{
  "n_layer": 12,
  "d_model": 320,
  "n_experts": 32,
  "experts_per_token": 2,
  "d_expert": 320,
  "d_shared_expert": 0,
  "activation": "bilinear",
  "moe_layers": [1, 3, 5, 7, 9, 11],
  "router_score": "softmax",
  "normalize_top_k": true,
  "routed_scale": 1.0,
  "balance_loss": 0.00514,
  "balance_bias": false,
  "router_cosine_scale": 20.0,
  "n_groups": 4,
  "groups_per_token": 2,
  "init_std_router": 0.0106,
  "lr_router": 0.00101,
  "vocab_size": 16384,
  "norm": "layernorm",
  "norm_eps": 1e-06,
  "tie_embeddings": false,
  "optimizer": "adamw",
  "lr": 0.00172,
  "beta1": 0.9,
  "beta2": 0.95,
  "batch_tokens": 65536,
  "seq_len": 1024,
  "train_tokens": 315500000,
  "steps": 4815,
  "dataset": "wikipedia_en"
}
Below are experts of layer 5 (counted from 0) of a mixture-of-experts language model. Rows are named router (the router's row for the expert), gate (a neuron's input weights, with its number), up (a neuron's input weights, with its number), down (a neuron's output weights, with its number) and show model dimensions 160-239. Each number is 500 + 25 x the weight over its row's rms, rounded and kept within 0 to 999. Numbers have three digits each.
After each expert's rows: a language model's description of what the expert responds to; "mostly gets" lists some tokens that are sent to it at least half of the time. This comes from a sample of Wikipedia text that the model never trained on.

# expert 11
router:481547497490498476491540504446524527468526520603500537487451512509520523477475526497501491496506514498490482517492514509506518494544448520492478492507498512503471514465493496534543471454505548464486501502460493458459528489504444524538515518
gate0:476492497562514514516481490509504490455486464491499497457538528471490453493498490472478501543494489523481504538497480497537510513506490463499549507472487461496497472509513503503508486543523519521459501494523516508551519468454522516517509500
up0:510467502535492502536517527493505524484505456498521491494486439507538530508475479535476513478462515500479503542455524510482527475472470537518450477477511510514556524520513511502494528504515487496479497473468511517512492509474507512487479462
down0:524483469450495542475501520516474523531491468460510540501552509511509474498487515482506516483512478502472549487479521523513505510513461482500509489485499506499487508477559490455489519578545479503521532474514527512531477510497492466505512488
gate1:499493494476490555486478529483485451537433494479517482508531526519493521509507511497524483488518513490519501490535529543471508488478539442463484485515516520489479485513481489489506558518509551511482558475524512525505499492534489482464487529
up1:508526513490465498536493493517488507483504504498518498507490527503453503513502510486493473483510493522472434479486475479529509536519513526565525492465477499533500507495478517498528491498487496486481489445496518546474526516484551487574470488
down1:519485470483542509523490515487491474485479475532500483505551508506504507499510499486494532493507504476491484507517461490467477571508527486524556483470490496482460485480464525490503494496554526500503559468446524496495516511498481466514498491
gate2:525520536459492500534519507484548495522516555496492491537510492527500536514531506522479485481495460497468482493571543480493497476525484480482511513501514518529538487513512509480511493543519473485543486474505526510482513486500480543454481528
up2:481510487470476510533471477486507507443482494505502506491503533470510459485526514509516476428496480499513457493531479530490470463499479510488476510538523526462456513498558568493513501507490510529517486491463499461512488484479471484513460501
down2:521514458512516507534539502463462497507503475510500518502478528524493491503505513479478514497493476500536510417522503472529514517519495500511507558519459486521490505487503546456481510476514477446473464476459467566512492524500504523528472489
It responds to: Commas in lists
mostly gets: "e,", "),", "s,", "a,", ",", "er,"

# expert 10
router:484505526490502488491522534487522490552493521577515464500503508517498502515502477473492505494534455459488499544487482505469554495497513495526469525508497474494503478503495488517500475532489528490513496496507494428509497505500508533491527490
gate0:480526478521491534496482505479453492509480483493531483446458483540503496518501527510460480513530496463497511531505503465490493481449468525508507516491512506496502533504489482472493556561500522493503514545477483489475481484510488505493575528
up0:468476549433512457513534510547509557518443481517489569522471512484495509494524494511533503495501505502452515514494490490528476479521510527490495539500518514480469496499477487513446504476486493502536478497474488494498483523467479487531474490
down0:477525453521518517485484507490512470541510511491503479532526494515481523526484486488511505527473473512494479485481520488507505482468490529512540531522499519541501525542494511487464469493503483475485484503568453547483499472483465527523528474
gate1:488510486509509498539490495499499507505502512490496531489470518468509510473500506523470443488491533527538532518544506483475469519519535498520536510508519517462492513505507516496483528454496457471480493443512505508479480531554504489459491447
up1:526505477514477487473481502487538494472500509502518479501528501503520490509526508496520536490531456503446466486510508531495525472500478522493456513489466495544514498501497482524561472525528512523524492520479466508540522490468508510543508540
down1:531516528522476552516525508517514488495531539479538523524491473499526503463496491511469478498489507491499538515489473516477485487483503521521574498518510511502515509506548490500498519445492460498532491503500539478441488546537514481512543453
gate2:479489477538490471507514463558509491498480486474505502529484492500470483522514464524554512514484500499457490474446537463517539477516489536479515509449477499517526477507492520502497509522533512523496507473548494555502474491443520521503475496
up2:469493469497477508476494497485527523456517498505508476498497491472492502491497544486502498495509509467506486472510506515485486497488540533493488517495535518473522515493477483499525492506525522498481501496501521531484461535508466455505471527
down2:515464518524514485504520485500478502473520494507532541487526450452497468497496500548490479503502478446564491512489499487513549519505542532508510549504534465527473535443466499492495537485569472536492463514520513485505479513562499471459487478
It responds to: Year digits
mostly gets: " 195", " 193", " years", " 194", " 185", " 186"

# expert 4
router:491515526474505476494471453492518509550468490479519528485474500520504512499525518470503501469483506474475481513466473478514525511525520536499496513501510482479430515507507489513510517497482502511491537509464520532512554454486495517500511505
gate6:514520511483485511490470513495487542484490519498433488466486518499521500519508513502458501495464521517486518519512484485474528510474508466455462519541547469505498516510486512486519528507527530501474532518525501509505502471503512431566461536
up6:525503485465478489505497535522495525483494500488517519470507502568508499510490509503496491522488532529549501509542463463490486523514463466520495476460452558475523476478502494496543501486474561479517484480492494516493508487457486512493499453
down6:529525537490512542489525514498473489509508499499483464503509485501532444477562536526496470478507501501485485512498517527482470452499542465508469476507474527513504483474493475465507462526525510504449537456459525503497502517506495473481512517
gate7:498480497514465519509505509499547496515515493495520512521509485468489529503484474480476507481458537521463512540511472541481460524530502493489510515497495524461528456554456438567517488471507493451485479462496493539499527497463454508473495490
up7:494533507531528418495543577489510519536537474486448541500539508490497538539504476501529466484479486500502503487473545496484494460516490511498515498495470498487475464485532465511551489500468495498471481456510493535511514512517494489533535507
down7:524511493511470473520517477478518470531456487467524506459487491482452500485533522481511508475512522482467502497467481478508503507438519456540539524497518493538495519517493537505487512495470461492490541513494506489527524485454547479479483481
gate8:520485492514497470452474485475540489488458511503460533525463537491497499481492462469459477488483517507473506524505475494527491489538514460528455517509433530540492489478473520510512512478484473490472517555512511491523528518535479501498503475
up8:490488460500483491459529515509455491513515468474518493529531510497478524483554513488502526501502473476474512508506512500498490472492541501497517468476512516501506525531476509519490449490511507513564475422495510469548458484422519447506532500
down8:496482506476438501495504481535484489542491496472499462527497462499508472504518505479518462488466447498478493525501499466474530480462521530496481472562485520507497527510542509503483501502538534494480518501569538510512457495527503548526490492
It responds to: Linking prepositions and conjunctions
mostly gets: " during", " became", " when", " where", " As", " called"

# expert 28
router:547523464489522498480441537502518459469512485507507497494419500507511536508516494527471494503499524454507518539495508517501496483475515492502480515493477486489495479510507472517521496472447529490486494510513479494515536529475488504515462524
gate0:465509498489475511537525527506512521493501545498538514507501446473484496479486494487531508489516525529452509525490511525474470449493505483547489499512471522509476572484504487503523454483481498490501541501487503485513520503539504508496507495
up0:503504528513530537504511506482545506521463480504553488472509493496531541493474491477524502481477489557508463484520458518509557473519528422541492553554489540472511517492464504494487482508506473485485470516482511490507508437475470486479524466
down0:508525513506542506521499475454485530463492423528482515515499554473541529517475519465492524456486467487450511448494497475466557499499509509509485503527463499496485478500458466533527477518522473443454474489517538521474470481510476499530479476
gate1:502532497468494463502494498481469486562469501515489492514523520497454539523523506483470459491472495513497471490477485494478525535467529492520444504495515532474502493519504459484504535523479487490519478500499559471485515482501488511508446517
up1:458510498507501531558505474494482535476535487476495507520503512496488444500505464520512512508443470505512523519486564495509548483511479482492501532516501536491452529537489555538509518528527505490491528488468505511470482492496504490519534481
down1:497504487497491498511543445524541491498500507490503520547543453487548483433523518501495458464495515467508453472511513502530543516468493487510479549499470520519517524505439495511467485472474524542487502515501499510483501499528484537493530484
gate2:517526454515495536489529477511504491484439500502522480516493485484472503496476464489488471506524466519473528502489503500475469542515499564539487517488499475503533521500492518542517515483502504498501533498446473519518469538538486492496457532
up2:509479519488485429535494490491531496512524492487483516509493519509511505534521485510514493509469542497461463488498505524474530504478463480491498501463509472513519502478517492482498454478498504499481465484516492491550507508517503491499548519
down2:524538508542467499510491475518541518455522514501501528485483527460548526511500494487491462546507504478466476532530514497516522564456467482429480491467445492487525503520486552453512501466510557553483423522474470507503506542513493510515438481
It responds to: Sentence and heading ends
mostly gets: " ==", " ===", " =", " are", " is", "s==="

# expert 3
router:481443552492499499513506470501490518459525480430495522478475536478501501498448501500473530467475502494529491510506515495494487491492470470501511508538482524489465463506473541515518479555516487467510508515492504539520510509454528495514529485
gate2:521474489456512461511512494518482556519482521464525507497514501508504483477495506477492486542474519502474474489514492448465521508476475482479486498493483503452476562504539487461493481531493456515484441508459511519521477479529491506484515501
up2:481491481530452493509532492505480472479521504466503462477546514496495530530460513492527510515513504514518506534474475526461492530499473485505471492520464486441520489522536532542537506518508514489536524487519530504474497476513522457472501500
down2:491465531495510546468529529503497525523515507516474500537542507519490467494543528506451517531530546507522527513480462517490484506492518516493523483466529509458512518512453520516496472484462498498500476500479509486520523480506496481534492504
gate3:520519540470470474524531507486461474478457549465508463541518481494475518456501538500486502526506516493462510489497479555513455507505464449502499458512493503454509516473504547537488530497480494498532459490548499540484503531459483508512472509
up3:490549477492499496509507508510511480488513456502520507499493511488456527530518498479546474526524504497501510485490526471509521495503520529445506498463497508497524501547508514503513509505510517513504489524463498480529493508464501533495539498
down3:528483503444532491467484510509508539490524472477490502510477495539512446486482504489482508541467528470500488523495510513492555528450474492517537484455493524506498525496564510519520494466445497504518493510501501490482441509505473504503526499
gate4:525513524481522510498486488506525520483455501508526482469517510480524496458511472493475500525467462514508489498517474473494415530512494456522524481481494494514491489504497514473527466493504519508501514490550502512532458528478504485495457511
up4:521517500481495544517507496486474464510499548502461486510520507485472492519506513511510513503445512490491468532516503499477445500521475483484512483470483480491482528506502490505469468518485492490522465508525516517515525482512539523505498533
down4:486501497515461508467471507447495511526488558518526490500499505487485488492469501523487512518497513524520504443488509474496551454491493511492502510525503504492541531473509531517501480507470479487506487489499459544511500513493547537550483524
It responds to: Clause-linking function words
mostly gets: " who", " they", " that", " while", " would", " They"

# expert 12
router:488542500498517499501476478472526530454528472558493487512472477516513488482467476547487511545477516489485487452502498463536499488491497513502520481487499531534471456490472480504564538499523545514524530508522522532545488500534486480501505490
gate2:536521458534465471552460476474489494531525473498506509492511484476491484537545496493502526466483550514499480476469501507493513492513514480510505514511559510559529495523502495513532509539488528475496453509528518513535491522535530535543489483
up2:497504517502513540538558494547518515527507534510470531518523516487510504471490467495530500475511503536533498492485456491504482522488480492487503518511475538492505489499470495502463483515486432487463458482519488502499543497474481514455502494
down2:506505490518499484492489478480493506486524541497488529516528479467509501501509461527504501488505537474479493540525463473549505474470512492511553457522502527503506468471480529518494526518452562442532509500491511479499495519561505513542488513
gate3:492519500523468491504487480501505523482509506510520530472495477480497479532527423481519519479512511517510452494491451536525533513510509487539552473476554508507486464503496545465474534513497484490535544513539510510464470532526560507507479501
up3:487487535481494526513480532523506477502565494494503465492471477507498453482498575504493499521471486543511540521493492472473499511488475494483519505499470489444475504477507509508491497519504519482559493480530518518481493518488494450526484566
down3:518470528499482483476524508511500538543497491486522515526494527485489502529546496449473513444502497530481456499504466529557571518454506561515518476487555464507508444480470524516453487545472448491519519510532467549494474510515529515467474506
gate4:498541519489504449469507499515470490466438499496491465485465525493514488492474511492503533573467504483484534526471514495482486522466512507524505470478465495500514503539508505463468502498538517470486486502543529463515495521484493548475471503
up4:411521541500470468505489516490503490444464479504466497514516507512499509454507474505516495518542510494481500466514501523532486495522527496459512509505556498525496471512545474506507504485491504471475510480535483457511457501495455523483489501
down4:523518496503503489491503473506471445509487477482521537476476489478528512460489486503505486490483520521527546537517504478509485467591477475508491486483580481505530466469481477583541457480462491482493491467497487496460501450510456521503511509
It responds to: Past participles and particles
mostly gets: " up", " used", " served", " due", " found", " located"

# expert 18
router:482524511511487494461555508442490444463525516520512504494493509496464535497455489488465506505479470456491474498541489454483491506511515490478504510494481514545549552530502526505479494498464472505463498493502466542556503483479499495499465517
gate2:477484504522526492517529504533510488488453558472507483493529491524513492510494548537519500532528475463509483489533478517508483531486474464511489473482539519438510513530457533483429477475476505477487526474497493503504522437498510542449515477
up2:513475490537483498526531480509530496476482509496518474476476482485510485533489506481471519520478511520484549504493489461460528504502539520515478480509487472475503541491519453480546530479515465436495485530563470500479496445462506465516488517
down2:487422509493511491529497491498475505458538522451507477483491499528488508468493477518494529549491474512497506510533520507472480472501497496519514504473499506482481527533438494510493521490442446475499452513529495483508510511458504509497496495
gate3:510551497486474469529498470480482511525503537486486532440503495502451522479484528476502478535539505485491521509484472453475466486496551492494489498472543529501482534513531511522478513485494457490500495546507524508500462439506498502495506549
up3:509497468497544470487520500490453500480481465467494475514471486508510492536500494493523489492498530492543504524500491482473480519476517504512514495518531511476491472541533491484470502509514464478509471468479477480450507508485516489545476483
down3:457501475516488493489483523498512474494555479440524483540501530509506516525493486526493530509496491459515516506457500469511501529481474475497496520474462505496461503586449495474542502531495533490513483476465535503526512498522544485485510523
gate4:505463453540533507461512500494480480505499505494527482543491443514472473570497492562468518533526490477441490508510485528497510506488503476509502562473480529517489516530495532486542520557515483476437518449489476467487459517562533522476498506
up4:507498515508479504530530466483470470453506504479485515483473541517514503457477504544524500504507506536547495482478531481494490505568474454524475545502492489550523528486472506532510543485459518535533524469484550529502503473496455483487459489
down4:506529509494524508495530491476466465490527542487520501500492538494489478512518487463509500517501501520483493471528536483492495513519519507490533554513495482485473503513473524533517550511495535524498492490538490522483499514492486515550488521
It responds to: Adverbs and auxiliary complements
mostly gets: " be", " \"", " not", " well", " un", " '"

# expert 17
router:491471508455507512530497529509465486493471507496454497530527477491485473526485494456506507532445512454483534508478526483502481540488490489510465526521528493514514509533494517491483466526484493492510531469469492537523497514497510484503475527
gate2:460466524522462524483489524503491498510460515546481435522482540481472488516489490486511516512492466482520527523527520518522491504515528540500492517507505495557498501474472487461519503490520459511467515514480502480483514517486476481464527508
up2:544516484517519486544502539507487514485521538526492488492528490480493464527460481510475484500511515489547489520493457483528502484482449540537523473545518475513517516532463518458530460498483543506515528456486487437520557484498545523543490511
down2:495499495456530497534522470479481504506480531499485488503496478514497483496475494498475516511451492477523520530491488529547501500471489483522516518533478473499481522506468520497544507526525509483501510476524516462466530484508502541482485438
gate3:551440489513494494492481496522524494531471513473509476519501512477508441466498483443455500521485511525510504495497497474504535528522489512447469507504473526485473492457482488523489497512510496499515529526492499559553462494488491510472494522
up3:499500507523460494467534537501501501520539530496536492452475499485446570482481470448477473493519474485520521511495496490525480468528533486528476514531491506502440485513516495497492531501491548482500491486488482508485544465516440497454517519
down3:518529496497436462500482514502488500460487526468492553502513492516452496561491540498501504527486497509526557499466486504496490472549536505502486501495534462464511465514479530453577476512532471509471506468493488541480499516494489502481515482
gate4:516515497523472486513520488494498472526519513484485501522505477491518502442476495527457529489504517498527483534529517499516497489456516496450547476567468532482500523544491561551556524515481500455534438516508506487514503516466540487510510508
up4:517481485503515505496527464467520495470499498505503505535512506514501518514508528538509503546527490516492488471524485543503475506501520525461499492498495533501544449490467567481512491479483507514501464464544457470513506519490479508473538486
down4:506473468548503462455500508476485504471515541534560544504543500504495472480492483478522524501505545548499501457491497489494473484523510555469534518514519504490549500486493503516502491512499490487530495495498517501472538526488488467488529521
It responds to: Table and chart terms
mostly gets: " FW", "0%", " MF", " vocals", " Albums", " H;"

# expert 2
router:495489472508478494523469504514465499471497522567513522520499469511543522533485488532524535440497481478528477492487478562490481510522476519532518511527547540497517493487519497482469501465511485472474507468509474475480521538509483512500486508
gate0:512506469495500499470498478520507517486453531484521475530544456504512508446512501513530497515483487505491509484556497489501474512504532508492497514496488477474481476476495504511475538499517473488506487529513519534517459508459507494510480484
up0:465471485496517515504474497458485529491543487459553509500489492498528532488503490498502507510520523475517454510487495495495476501520494482527507538506515504512507516467481487536486489522478483513482496498504465479532504510524483492495440409
down0:516508482490498491524476469498503468530516480495456541502511530503473486510545501506525515463505521461520506515482499531513518463519502490506505543521471486538503516476520515530508517494487541477487501538501493518501451490510523470527546514
gate1:534503490467497521524496457484479498524539479486444506468480532488508504550506536505473483488475512466524482472477543488544480512473521442551490472471512477502493501495480500542505522486466533568500532522481523462545512519480467551516545528
up1:508488494509493513438457510509485512508465494554481471481551546547509493472546493532485481486483521535492519447517529512526497455475528507475523480495485468529495497507475485506495509442485489492479491545491496472524473485549531540515519500
down1:463454464503519469517475480494538484514535479510486508508509463498471501531505501506493521524463509465467470486462538509513516543510524445481502473476482463513507493525535486524533509493504517527455472506498513489474570526490506495478488538
gate2:514498485472495494496502537522503464505517464450511505533487533490510460541485533500534488511477508491530473483501484513509508495494477476506492458486519515473487535521526514503505554498485490474500489494518517513437547448478448488510448508
up2:467485520508573457491537486517542465520510478498486495520494550516524481513484530495538468511476547458509504482474561478546480483494504475485460551469515518510509539507524510507479482528492508458499488508517492506488471509525472515444511459
down2:489475487529529508542518483470516520436466517514476403490560467475514524478530529479478483514511490573469521492515463483527494547502502499529482504469479489453537516500501485488479465490477503494477537497499535491534485496495476539465485465
It responds to: Determiners and nationality adjectives
mostly gets: " American", " former", " British", " English", " her", " North"

# expert 6
router:512480513487523507519525506512515502538503480463491496463528520510502504479551515469507499553480515540453483469527489479494458528436481472516495552492488506500480481495511491476479499463498480468439457518521510498460473507509498502501467489
gate0:444523514502486567531452504519540551498512491521531434536533517511476459490511503480527489531457464502492499497481525439468528510462511537471501490521482515502479470518444468491504482464436525498488530489479522553480507467503496483512540468
up0:499483479523468501494504448448513537493530491520498488486532498502513511486498493472539548524513461515495528493476479483527556495497514502488510510507497507504495519514500489492461498509502502435486505530504468497507506512483503494454491537
down0:514522458551453487481562489540479489508491495467472455467542516476481515525488548557501497500553533522491499514479552521518467489462530485508492506470500470474497539470512492510445440510551526488454476504519517477549484529542513474510490516
gate1:494481464485504472462525564524437467495553568527493487525473487456485529491518481473474524493500526496513479518482511508511463481542523472464504515476527508491443477505499522492483526482545481501521513533527509548492458494500491504496495494
up1:523502445447451452488485493556502470521511466505467494456499462475529476495467541508483479501470524478523530512518487482520513490504493476527510489545521491530455497498491502504522513533482466456508480488494531535524490473495488472452492474
down1:518546483504487483499528532536539505487514467514490438516517514511490496472510461504536500545494464483528464517497514539460450480538480482503506498476495539489494475497449511512568501472491501512501494497530529539464513462488428488519516471
gate2:513481479498502496492472497487497514504490496518489501475482534461529507519460523516498506498496510496471520539473527496526539489476468517506478482496494443496474516519501483552456515523500529497546553489522466479500508497474560507499483472
up2:488537499464473505489475506468531474518433515484522482537510522495478508539489498478483493475524447451516519490512525479514498525550458486506487505499461502480471486490512540494522496523488491525503505464521517472487503473509507499490462498
down2:523484488539504509489559512511503471489464463504465511461495487490464513503494467505512544491468507510507504493500485493488487533497521522482513490503529514517520499508498491495493524468494512461473465531501468522544486541549497522477529515
It responds to: Foreign name openings
mostly gets: " Mal", " Per", " Sal", " Kh", " Gar", " Hol"

# expert 15
router:462468497509526520466481519503528551529508475471487438512558489468474482473487497499490447508511510513473498474503512472500497537474526507512472478468522474499480517479480514474459513500457495468523531523468522488519484498507512533542539562
gate2:551522495539510456514467487516480467503468494461521503507494527491471483494527486449501491521497538486502474476516499487484508515456472504483457531486445546481510514484498467510510494469498547482514525523489450471493458535544476495507474499
up2:481497465492474533517466521526513513541529535473478459520499488475465461509499530480462490516542492514513518500519505460510482492495500479519464471501473481492539470472528520513513487537513498461516492462529509574508480485483462500476462481
down2:519473530474470463504555481507510472528531531512455457490527552498507463496470508447533452535480483476515503464475555512507536510523478527529542507543512462514493486484528496461496510495455505496472519528502494490467505500478517534525520482
gate3:528512483531481486476512539494483496510531531525509477454499569505510493553469502519496530470488518510521456527457504461476514484502498459518555524476502534508489464512510471522513497529471465493499502489493460510480483488499503517518471523
up3:519487472520502494521528522472526480479488452519542534464505538492527546517497525476489491488494484521489514544510490529468514508537517481497471490527497493553515512557522531479482500540497450526470480451467497500470449460545478492520468498
down3:507519490464517477489475509477514467508504489479511494486512504504532513508506541505538521505546493506548506456499493480532501484557529482506456502473535452546476545493480499522534515517476474488491530494539514450531499499510494528446497539
gate4:486509486480508500498506507507502479480507524484512538481509511503474480479531521511490548493500471515537531491467484496532531470481520507517538529510482495460538494501467547514492521541502506519559512506522544471470499463533474518479518493
up4:478461470514533462493517530470521492481502494498496510527500479536515522493481536500528538509516455506507492519505499525512502474472480491479496503457512485463527521519469518543494519491506480507511435478505530494479502448506427510538491519
down4:516521500471513496488484512510538538495507473505532482478509461522524502502509501509487486516505513484490528474539498495506485492541527528527489443509507507496495592518498473545512492493469504492499484503453522520541517512486500513537523459
It responds to: Chemical and code fragments
mostly gets: "ygen", " Turnout", "PI", " co", " Sch", "osph"

# expert 1
router:496508503518526493479457547476506569510468540515499508457439515489503457471462506525496472515539487537526513543469498504473514477537499517475463506524456503476493528492531488513546510536490489526473499515527517444516499496550486508490511522
gate0:496522505501490482484475476506470491463506525517515488487488506525505510527516513496523459466539527503517456526418480512488499506515553479540501543489463484517520497468483538473513479504504491510488498467483464443505536477516525499515534514
up0:494513515501473535527505528485486505502542507512458529497504512519465526477508500513479518523462482491505517477532510483506505550479500498488490481524520473514474480496516451505478492452483519499520536529539494514492465524539516471490484522
down0:491534458519528513506502557505477501544479494489532471524501505484449495512491503507473485488514518525530491501475494519515533483508524499511521498520485507508509532476519508531509518516498511503487470530462491443505474497499476481470504497
gate1:501507510500512535538517526494483460542498480496486546481526489480523533478547509513449491513464503542501519520535489476478530549520467459445537482551479538462466509507486459483507540517479468499488513553491484481495522476481468524507470468
up1:451518517517520522469524479519537443549485494473530485531525495490482451480490525512509496493520528509491482493501535517476525488481497548500525457541516472502497526503488434471410500530506487475474462496520512591520505487536519540497503481
down1:465483475551509481542494473516538537435520508509537503520517540510470541495513500505526474529509512513548493543490508489507466483459466526482433535528470510527502511510474472482517554519480478487484436483538561474456525487475472511542528505
gate2:502477497519518482512495498468501464498467468502459497519521455501504492463484484475552486483509553475495491503520489506493463481468516517497502515525494462498479502466485539536484484495503516487518473511515502494483480503489537534506524539
up2:485514502472571487479498502451506481500485471461513485480497517493500488491493506478488503502498510481497507490538563507528468473536532518497503557479490511515488534552494500488538480513538532512497497502446452505584487518481486474534483468
down2:516503490482491497516508538512504532472524450525469529483524488465516511525517495507513558505507460496512522483488500496495524500498547489513486473492495541486490528496511480514547481514507488466514547500504494533508501406497499501511502539
It responds to: Dates and infobox fields
mostly gets: " March", " July", " December", " June", " /", " November"

# expert 19
router:476472514511497525483469522498504468514488493453503480510532489500479452513542511505516543509497503504500488493509518515480528510470502497516524498527477503524576517490484500493507511511538472541472513482491484538506478487484482502507502497
gate0:512542483486487509481481512500504485471533508534518483482502501514540486477521480535473494474464478502472454512510497533523521542511536483494494499508517491537498483526523495459520483512477471519493445497461511551506482505499475473476502533
up0:495513522516492562534507489478528476509492523555487505523539524517487506511514483492457486482509464513481481523507522514525421509511511513515516482466518481454533478528511487542495471500502483539472484476512482483462509523525472523489503493
down0:518517467529456498505469506477490557484484523497483465485465499489533494475482499497447485519465460518482521493541460480527500482481520563506497527478507551492518540472515529522551496459508521539504519508471502494533528537507473484512500477
gate1:509478489510495503479466507481451518477535494508532478504455518479487518511529451505531466480487470496515513498482464508532504508504521497491505487500509456499529481509482533517525523457441532516529491501503464481491445503528492492503478511
up1:530475489500497470474463504520487545495520496486536514513490507483500494513511469519532489497511494531548525511499520456577485501488526521478474512467498468547517472487503480513525548470477488496497501525490456474508471475505464441513503499
down1:488450470523511493499503473525511489519480516502482466490500496497476490500487504465470497508489478504485491548446519521512501493570469487522485541463493510498495470470525513520478510507531517505524537495457552493527500500487523512508526515
gate2:485468538509498475518461472469507497537508480487528502481531512494479524519551496499512499499469501526469493503507491517496516484513508505504482501529493482509520434515491473485504497488542461489474493429511546531519495538509497449502537531
up2:520483510477511480500500513465457532574534488491501520535489534522491502521537470498522507492493517518508433492501502564497515455497480500480534482522511565499522492461526511515542514484523528481523504506470531473476551532513504503491503470
down2:493499536490479476477527513499537538562437472491502516527523527505471493492524512516509509519507556496503453503517490507472442462510489482498476471517486525485504497504476528529488508516466479470459463490483525532513520521477513521502508461
It responds to: Common noun and adjective stems
mostly gets: " Final", " car", " public", " final", " end", " man"